config = dict(
    hidden_size=192,
    experts_per_token=1,
    d_expert=240,
    hidden_act='swiglu',
    router_score='softmax',
    vocab_size=2048,
    norm='rmsnorm',
    tie_word_embeddings=False,
    learning_rate=0.0045,
    max_grad_norm=2.0,
    max_steps=2842,
    dataset='wikipedia_en',
)
Below are experts of layer 11 (counted from 0) of a mixture-of-experts language model. Rows are named router (the router's row for the expert), gate (a neuron's input weights, with its number), up (a neuron's input weights, with its number) and show model dimensions 0-191. Each number is 500 + 50 x the weight over its row's rms, rounded and kept within 0 to 999. Numbers have three digits each.
Before each expert's rows: a language model's description of what the expert responds to. This comes from a sample of Wikipedia text that the model never trained on.

# expert 6
It responds to: Table cell pipes, especially in headers and row starts of election or census tables, plus prepositions and articles like the, in, for.
router:516539477519495553467506503540575540510553440535511498442481537521471426480591530457525454507481549434464516440547475473526592519556593456538508502474404504509608477549437432479505448426409537408504447558565455490494595440453488540520482527448489464444511494516549508541451480439448580388467545563503498525483433524508482439528415492580477528471544567482442451452437520469486523419476492582443442495430544442530464555538533479503517527447444425582482603521550451533483552471472374427526586571447565447552427458466457524453541470462579469628613438480448533462529524515415463434
gate0:445538474550499558382521552562555440500520514488552493514490598462513493536390529512512472523483388518508531478511466494490468496499511364486431486533536507540537471502456470597536522442414446469489543464588475571524549524574458427494432502449487608513557563472535505502543413503533569479508497557417488501475407443440457495509554476547488486392513601523524537495534523534517512546472513478478479425405388511464536433430527470415548463557537502530498554464430514502453431584344551575517520457476499517525435490512519481452448520532546617544557549389396427480569516457495511445
up0:477489551519460507398532535419376548555452539537484494473540472526504415472462416501506500472516467514503503481452531435558458533524442451527561523436452448438422529519537521377529601618584505517547487442488500484501508490441412369412512485494527451499486529598564530566471478559527378484482473485553476504503439506509438428500522536564517494449441473506429634504500457483552460514503543525514435494533540471415473502491491518606575467491468475501519498411472516469462576460545464606545453546458517487518541522560489545593492448359447478494414496490654482467548474471550534537

# expert 7
It responds to: Single-letter or consonant-cluster word starts left hanging before the rest of the word, e.g. l in lifelike, c in could, bl, sh.
router:524503498530461579445472544541556501515531494544565466480431557450463419461541603492569462507564488492467577474546506405408516565518530492571584533442449604478508487596443457520514452477453565425445475535543497555436523502534474514530450529511511530434527472500484610568453452475451605452460570518498428535469487539485504493516430484557479557491496534476492478464452554447460527467472533507453443573482519479547477545556637453458550545433497464624553611508506460496450547535447478393534512567432577461546438460449441524430483438521640460577526442485461545390559536496467449467
gate0:541459546495475436400497464491509478503524515437462489424451380430623529483446534466460472567507570543548496529606443457475461506444522501494518423430481592459480484583555487538551497481498464575534521445555475520541518599540454453452546469451409499439415588484520586519484440454468489517521538407476499493468476548533519611456535511511472558416520529522428556564538508569514452411610513504455574496571457581464536564524533516526464461530432501595506536538429533487491449480506421474534466587500533598422436508502558458415560398513401412495438503497501474484442496567454476489
up0:442526463440424501626429535476476422559560505560594499496516533451538526563468498581523405450417580492574574482460523506559545508498515514550485415497383479490445549541539496477495465578513528509502464498524539400493517510503535479394489616474493464484505491541507525582524511519500556432550503458511479542466462461516473474567534505494613497566544479496533554487506451445453570499465508430379379569514498532511522485556533453540511534399541479447560547477444621530435426439457432542544431493584471538394530553518618467513525525487447470487512471478415500401451526565511507576

# expert 18
It responds to: Word-middle vowel-consonant pieces after an onset, such as "am" in slam, "ad" in squadron and reading, "at" in platforms.
router:599544515431519536479449530564492522535564499536482470461401509509459485483582491378540466493478556472505527524545478462528521546514517410540498530461443592464547500514429465533484488420442552402487512584589495514450508518521421521540437558480557537482469442539551554603417488492440496486433485532539436517389442569496440421542411439585507577460518532509474452426463480452431548478451518564450519483416522434464466492511627454479576534429462490551579602436514452527503506408438481412569548507440526461474468504451486533452504527495493473503578394430499552414549552523415490497
gate0:554633495462526518519494560542529507613496614428534553585450549520531373508499578532434449539532418557516487479496434410463477564428518501485543458549448524549456522528499532472449472448487497449551467477446568571556480455508475559517475505440515486462519484520473571466539545511520468492565480483552512605387530559525512475428461450361535486482560398533458487478567495458421448584472539386530466478433533446415501419577456479428468486525456496515385517447477518534488480443457492530500482485504577521470525469461476442491529442499472519550539506448491518501521611592500490654
up0:516589577553535538503570514442347519516467445580475451522464381533464557467549541575451526617619520502436563484508541416441497466481491482465577547522474514410439477503546440505462537532499515613526466576621463502461478501456560481491498581521463504472445541523505504468443414496586475442481522550513544524524535498458607432490389527527471553529476451558468535448467468514597474531533484429450426441477528462460449439539494476544440612440547502498476472527506479508506553407444479509521463585571543512553539553547547520504499432530555594511467425461467508557505464599460527489

# expert 10
It responds to: Word-initial f, g, j, b pieces and fragments like pl, imp, ind, e.g. fell, farmland, financed, plus "a" in default, fault.
router:527594525561450529358490458577554548494511450522479449473515603526450432437550531456576465546517526478489522493536450433466538527548491412570535543471444576442499525566469491517486420468468542420431476542496450529424571453495457565604449528428540579454530472518508528523423516429473565432460559571494458509501502504478514458523423465536469581437507490475495455447452506479455561459470527518429469534458475441508457578546656425477508535481456494553539563460562458476471505497420473485550469585423481470580500439435454520450527445482561503541542426495430498396613582563441449472
gate0:539574601477489489500461484542407533531508495508505567561477489419434416485558476416601420461524513431523542480532525459466462540582565487519427495486498427533527564425465421465575529426508504608523467528519513501532492460475579535487520533504493586462438387497538470403519492511450523527404582546469457518374532623495498438549414551409453552536533491535364507437474542452530518390485560513540459506483544471476505501519422583490452500522404457483460515510555508549556440530422497510546467495485499485393502438559492452469587453490520529522568624467502531440498485497547516501
up0:397526472500549495569577524469488498565485405487406497502508514529515454465470485515525460479502474449470582485475526531532413620491496395467464449512514476505442528521527571457495501512499402455526512518491519591548408503514544592505499550504519552492537510448553481493468496496472452400425507434499519399525566578392507367498472510549504526477506593640517484431440489518512574416519606554517446422502569442541426530465484499522524517482549494522521519486560477485538457492437468527530543561593537313543513494543523472554548498425546464426453487422531487438616536447508477537

# expert 0
It responds to: First pieces of field names after a dash in infobox-style lists, plus markdown table separator rows; e.g. Religion, Captain, Labels.
router:524539531487484532471440561541546548556501450547571469515381533473469499466515522480545450535498563513496579466517479474419545542488558470544576525464460506484570517582486389534493450514459551462421415531587471516543490516502486545507456479449573558524509365570527522503493429494465537440405526551404457586445433613464516468559463423496527504445499508481484512463458526456464508472453518557460471537449511430514416544557611471511612501474427464530477567499532457577477514396484479492517550498459546474596446425469439577500475431430563460566599466407436534475502585560385515514
gate0:524418496444498486470451492678471547508484507503517385508562547488485489447531500496554515528527479496519495542476479407469406539518461470486528524447422486497529549482562529483478430475487528533536423527413327516414497423498538428521584493650509650492509549472420529508592442522512537478491507540446544514387534545456551496491533486527543494571467440510487506386544558522530491496457540508449502533433494506531593577536501529482533524488532488511483497474626453442434520508435495532511513518544456508600494442564539497441508606547615491424464481522471429517517511596527496524
up0:498510504527417412480581479576493547505532581499517465481393509530417477598435489444364563527507443544474425523570558436483494435515575441547496520486587513489465450505477524441549509500473381456579500423575527497470434505521452418479549559551430448515505494548435553527514557569579545546558477451553524501502442452477431589476504587504479538403519491463458491478482431461459542587489442489502568507448451616485484567462523530504468397442490488478443502420427525435526588505523506433542486477482575545514428495575454546454521601522519562526554505505604543554433505473546530505

# expert 3
It responds to: Copular and auxiliary verbs after a subject or relative pronoun, e.g. was, is, be, became, plus as in as well as, and -ly.
router:548521492426486526461462594569544542491549473560539461421459528511472435429536558462539492543565554443474529473557439438448625497502523489555530508484436599524579467545478468549504458402433526448507462527521435521443491447452449543484447548477524472497596498496506578603486448418460528469477527561482434570469449553504497480565459473510474499497529555498429427426457541412456603428510545530452468554458587431566477482555559470474554515424444421546541565476498482528450500446456433459482615512429577474536462452466490512489498481462556502581541431469481507447511623560379446423
gate0:513515552469553528517518523499536587498403528484521510572523630525483439425517529588536504448447462457496505469476479561521475535529511514466566444535504512498442545516421511583608535447504495519391432542606470447496488506562495541487468540542515553641482492455635459445495520484516468482404513425376486503397444538598609448575438547551398407480548488450541519558532477443448544480549563451496454526456497562491523457465435450481502592515585420488521478454446560452508479526442538514476524465439549488538547531563485446545435541458584484422487453516490544481498433500436471491
up0:533525569496462479469577532466469580501520495597551536512464494518507554432546455518441426515475554457550445536423488477461535490485529577508536510538545411496500544503577469522578461565520512547541446475493446534472530626479556370505607518458537522487501527672455550511511467482490484521518459494554486512449528494468494645446435550473500454608496451645458453540586496462455553508462503543518535506404470522535497405518534520513482520490523387470460458501493614513518526388424452589543490490425528482486485442450567513544495475503533529536521425378505463493477494600482449431

# expert 2
It responds to: Word-final pieces in prose, mostly plural endings like -s, -es, -ers, -ions, plus mid-word pieces like "ers" in interspersed.
router:539548544449488552432429596527530554544537448568518472480425546444476419450523587525566486518523510462486572505571490499437558502545518454508541496522475611480490403592434435490481431433410520436463468557506434537445576419484492517527404567445518491476537441505516533572513441489418497495519512547473480534466474535504490363566468455588492560452541579452453452454437508482476531506453498539449463532435515466520484554500520427439502530532477474520520566469545462510478564436470455435536536529440551454550434441422477501483504469426509522531512445471422520461547623481281481478
gate0:511558493440479486544434565494584518504512481503506444412515520535499570382513504551394400515471535346481469510549495515605566557483517500572482484457462449488469521466352541391561553471545527479431453495456487434506493429546519537568489434494449511543530526439480480532487523505514560454512570536515401562412466532483518455503407499543455597432546578595444524450531426500476476376528551486557511518483469563517499456520474486446496480527498546480533432495503498595498432527518447552497472505553547576497480459394539566566510485533466446602572437504421562523469516520600474513
up0:485561468542466405577588531491450506564536571449430476532495573488500543511514468507543528482547559544506305572516563413503426457540544483517405444482610448489487564547526493502443399558475479513561478431522488458546523499519531500398504573433527472549550572565478582421505509475462513541479593430521593488585523447469488388499554493519494520515521504423497441591466574468468535512487477471572451514444495536442588529497517504566456488435530520527551507474511495447473594528489567559532599519452519485562461486618500441450512437466519507403472427463546497530521448439470536468

# expert 22
It responds to: Cell contents and blank spaces in sports standings and results tables, such as L, Total, res, plus name pieces inside cells.
router:538523519499480540496477523530528503577534488585505473455378542518469491436515533446526476584539494514488570481524500446490618482523558399477531473440444525421552533558460462482435459450395509425463449535531474486454550490447501530530423548432551458457548446588499510609441438497423511400416479549461470488452496500497405460510485470575503536473514525493542448493463455468508516502513520546437479534407556495516445493536624439494575526440442443570590502466543407489496524498463466443573570545456620472543474486495455575509522458488646442512569488412454571432473496515415413448
gate0:527678476545464593443507435501454532541475489473549558504531426475483471514516506421446502631522540526527545488537474475462588474483524408521447440476498476491622437437478485514510551474543477446417560561528536580529433575426500470455494456465545627508465521526540406528528496529532511452448495471510435531516487502527488518427476468523456491531534498499559442490369426467484581471488564481536446510520545470495405530480476503485479559445467503455546491554483444442479592475552500565537582429495433498410606482490613452386607510536513533612459513496485513534549512431468453539
up0:512446559585487487485486456472470421512577514525520440502457504481482508429457425425605538469533494515395529469451532544538466479569472560484501488465436543445416510484651452460495416528487455418425646450486513551460523556389505527575463444443532503522429476539474552520511466460500557433588462418524542529432543437518542523563457546530448612487466487456606490506603535544509402427574478549496562523545418431458504481527522500512504520472447411515442470454494545549504499471541532488521467582429470406548434560472521554561469447460572434533510487577486532569443492505488513531

# expert 5
It responds to: Line breaks ending list items or paragraphs, wiki heading markers such as == and ===, and opening quotes or parentheses.
router:535521528425500545445449605604595537527553470543506470454492506511443460453513575475509480531471576469484513440560446439432597571535519456529532564456407515441555454484434459473495459450446539455464463546487432497474550464432406543501467580488552497472587498522517544503445456493458541418473573561514465517477456496481492434512420446521506544485511547498423445476469468438461505427493498560462466537497584448534459561514598464483556528411463404540535543493511506512405566399494466414595511551478534461521419449459434542470488485476609486603621431496465583462532505543391454471
gate0:542446455434519466460443511509416466471513529513465482539480454497571507515455460519500502669478499533493525494548477443444531429500460495501466481538546500493548530480529485413444518548489597587461532534443575511508509434536464438504472503551451481521585421565542462506421499535508474409503512537516488416501443520504470539530565619546571403385514481497555459571424515437476519562553593591525448548537568466385497407575501462539549508541511547422594426511541549495491585449516481574413449588480513566431460550572448498518514581455516533393521515527534460536559493410552472504
up0:506528492491545444603468447498426531499542504510450462543513512571407392494540512536593468546521509427581387541529452483435529448444528473488539407536493534538518491510530495402509510474552596536510454474403580607530471454502595472508409490554543545484567450542480502535549556492510497384496424496461418515471452517561487516517559611547517507478548528544530546448343505462477530499446573568506377521445452534468513477519520489519423473444483523533538438441501516447495645450492491505472495517437540521499410480461428528463511543489544545439641544588478490526503512520548525478

# expert 21
It responds to: Inflectional and derivational endings finishing verbs and nouns, such as ed, ing, ated, ised, en, e.g. mistakenly, dissolved, starting.
router:577532556508516526500496544510526558561511478512520442390468532466453464416533530423525459499458564431463497490534422491474555529491506425513513569484455599502561430583486385492471448414407518459439468479536424528462526461477473497490444551508541481450571450487544526583425444473427486494466554542380466477494452553480490396514471428541516528486576541430503468457433526484491567438485529564496471531478572437549521514598516437464503530466416463528513559472528421521392547437476446404586536485451520448534469474432476553478458464512487467573527435444489579424517597507345425487
gate0:518474550577517466412502493589449511427519456485408428550469464513534473504535503480455489568501552489484505499472485495574500520475503391549438502476558547543504446543540560594545434403567529547581514477588409473507497388593482416443452563542499567535456401507421513431440545576487430500472588511470452498500510503495426465458560451467556459433460547477478516458446454543468477455544541568511493511481475549499420439470516497401447484494489515557561549514494382454460457627455480621576474441536445562478555536435533450528449549542499504444556535466476490498541575472413597486
up0:431476496453532519557466516512501424520457547470509523563584573597391555467569471541526464551434578513464522561520466514541499492513467463507483485386508504484492492533493481468429574460437542452450447476536455485545549594553561452420479394443517489573408490611474440518493468435542471540502506491536559613513517468523585541521488493526473455543563437512506585435471494550518423542555411491495465470475541450509509610557475445448472444389558575517506520358593430505574447542559543507544598495552465551469534565518431517545472563460496513525499585400439489514475486529473432496

# expert 13
It responds to: Mid-word consonant pieces of learned or compound words, such as ast in myasthenia, ch in wheelchair, onom, olog, ph.
router:558541475468488532494478491531508564556543442514527489418444521504420455410514531467501416527445489463489533486567450477460555517497536487517514560445480596464614445574446465472607478422390542506476481586618440587433562486466433515478454499490556472440592454481544527538525462482470503415520470493496482488452495530463528507547480492554438536487495520450500471405501543442447499458516497525472450527461542436538436569573545452476529555414438475541580563509481470511476510438422406496574543502421447425574455481431485529418493510526595474581595466494452529454555625537387486402
gate0:560463451498556431476463539660474530416428478490522496457450521528395484541587479508586497464405524487551508476499532578509463483478469543535538564643437507521520485525387459448475414434537523540480562546513534394530557551540425472476445530403513521586454478578513497464475517502437532484498497463567464518549498511507579476402438524604454511634535541484540444461510484524440461578472554455513515537465446471516551513526519513516581559461486579493586637524474408462495593507466513529528455497523507468544525463420526471534460463432530441477524462443402561520442471490539478485
up0:502506548502479529543533519508543482592493464514521521589434475438458570583489588480483466468493409501516544439445456497451542530490533479489537515482523476453504367476538403475552537494496568557518454477532540509463428467443472559429482466539487611502476599495525399568493603447578457615474514511495483572455524590480509461579451371441562583481511522568479442473518457547409478495391420476557457407474528542599517484560534462507452468484602541461451483546404492586483482514384508537551425463465464488445581510550486522495555536473458505523496577534532524501537391515504521497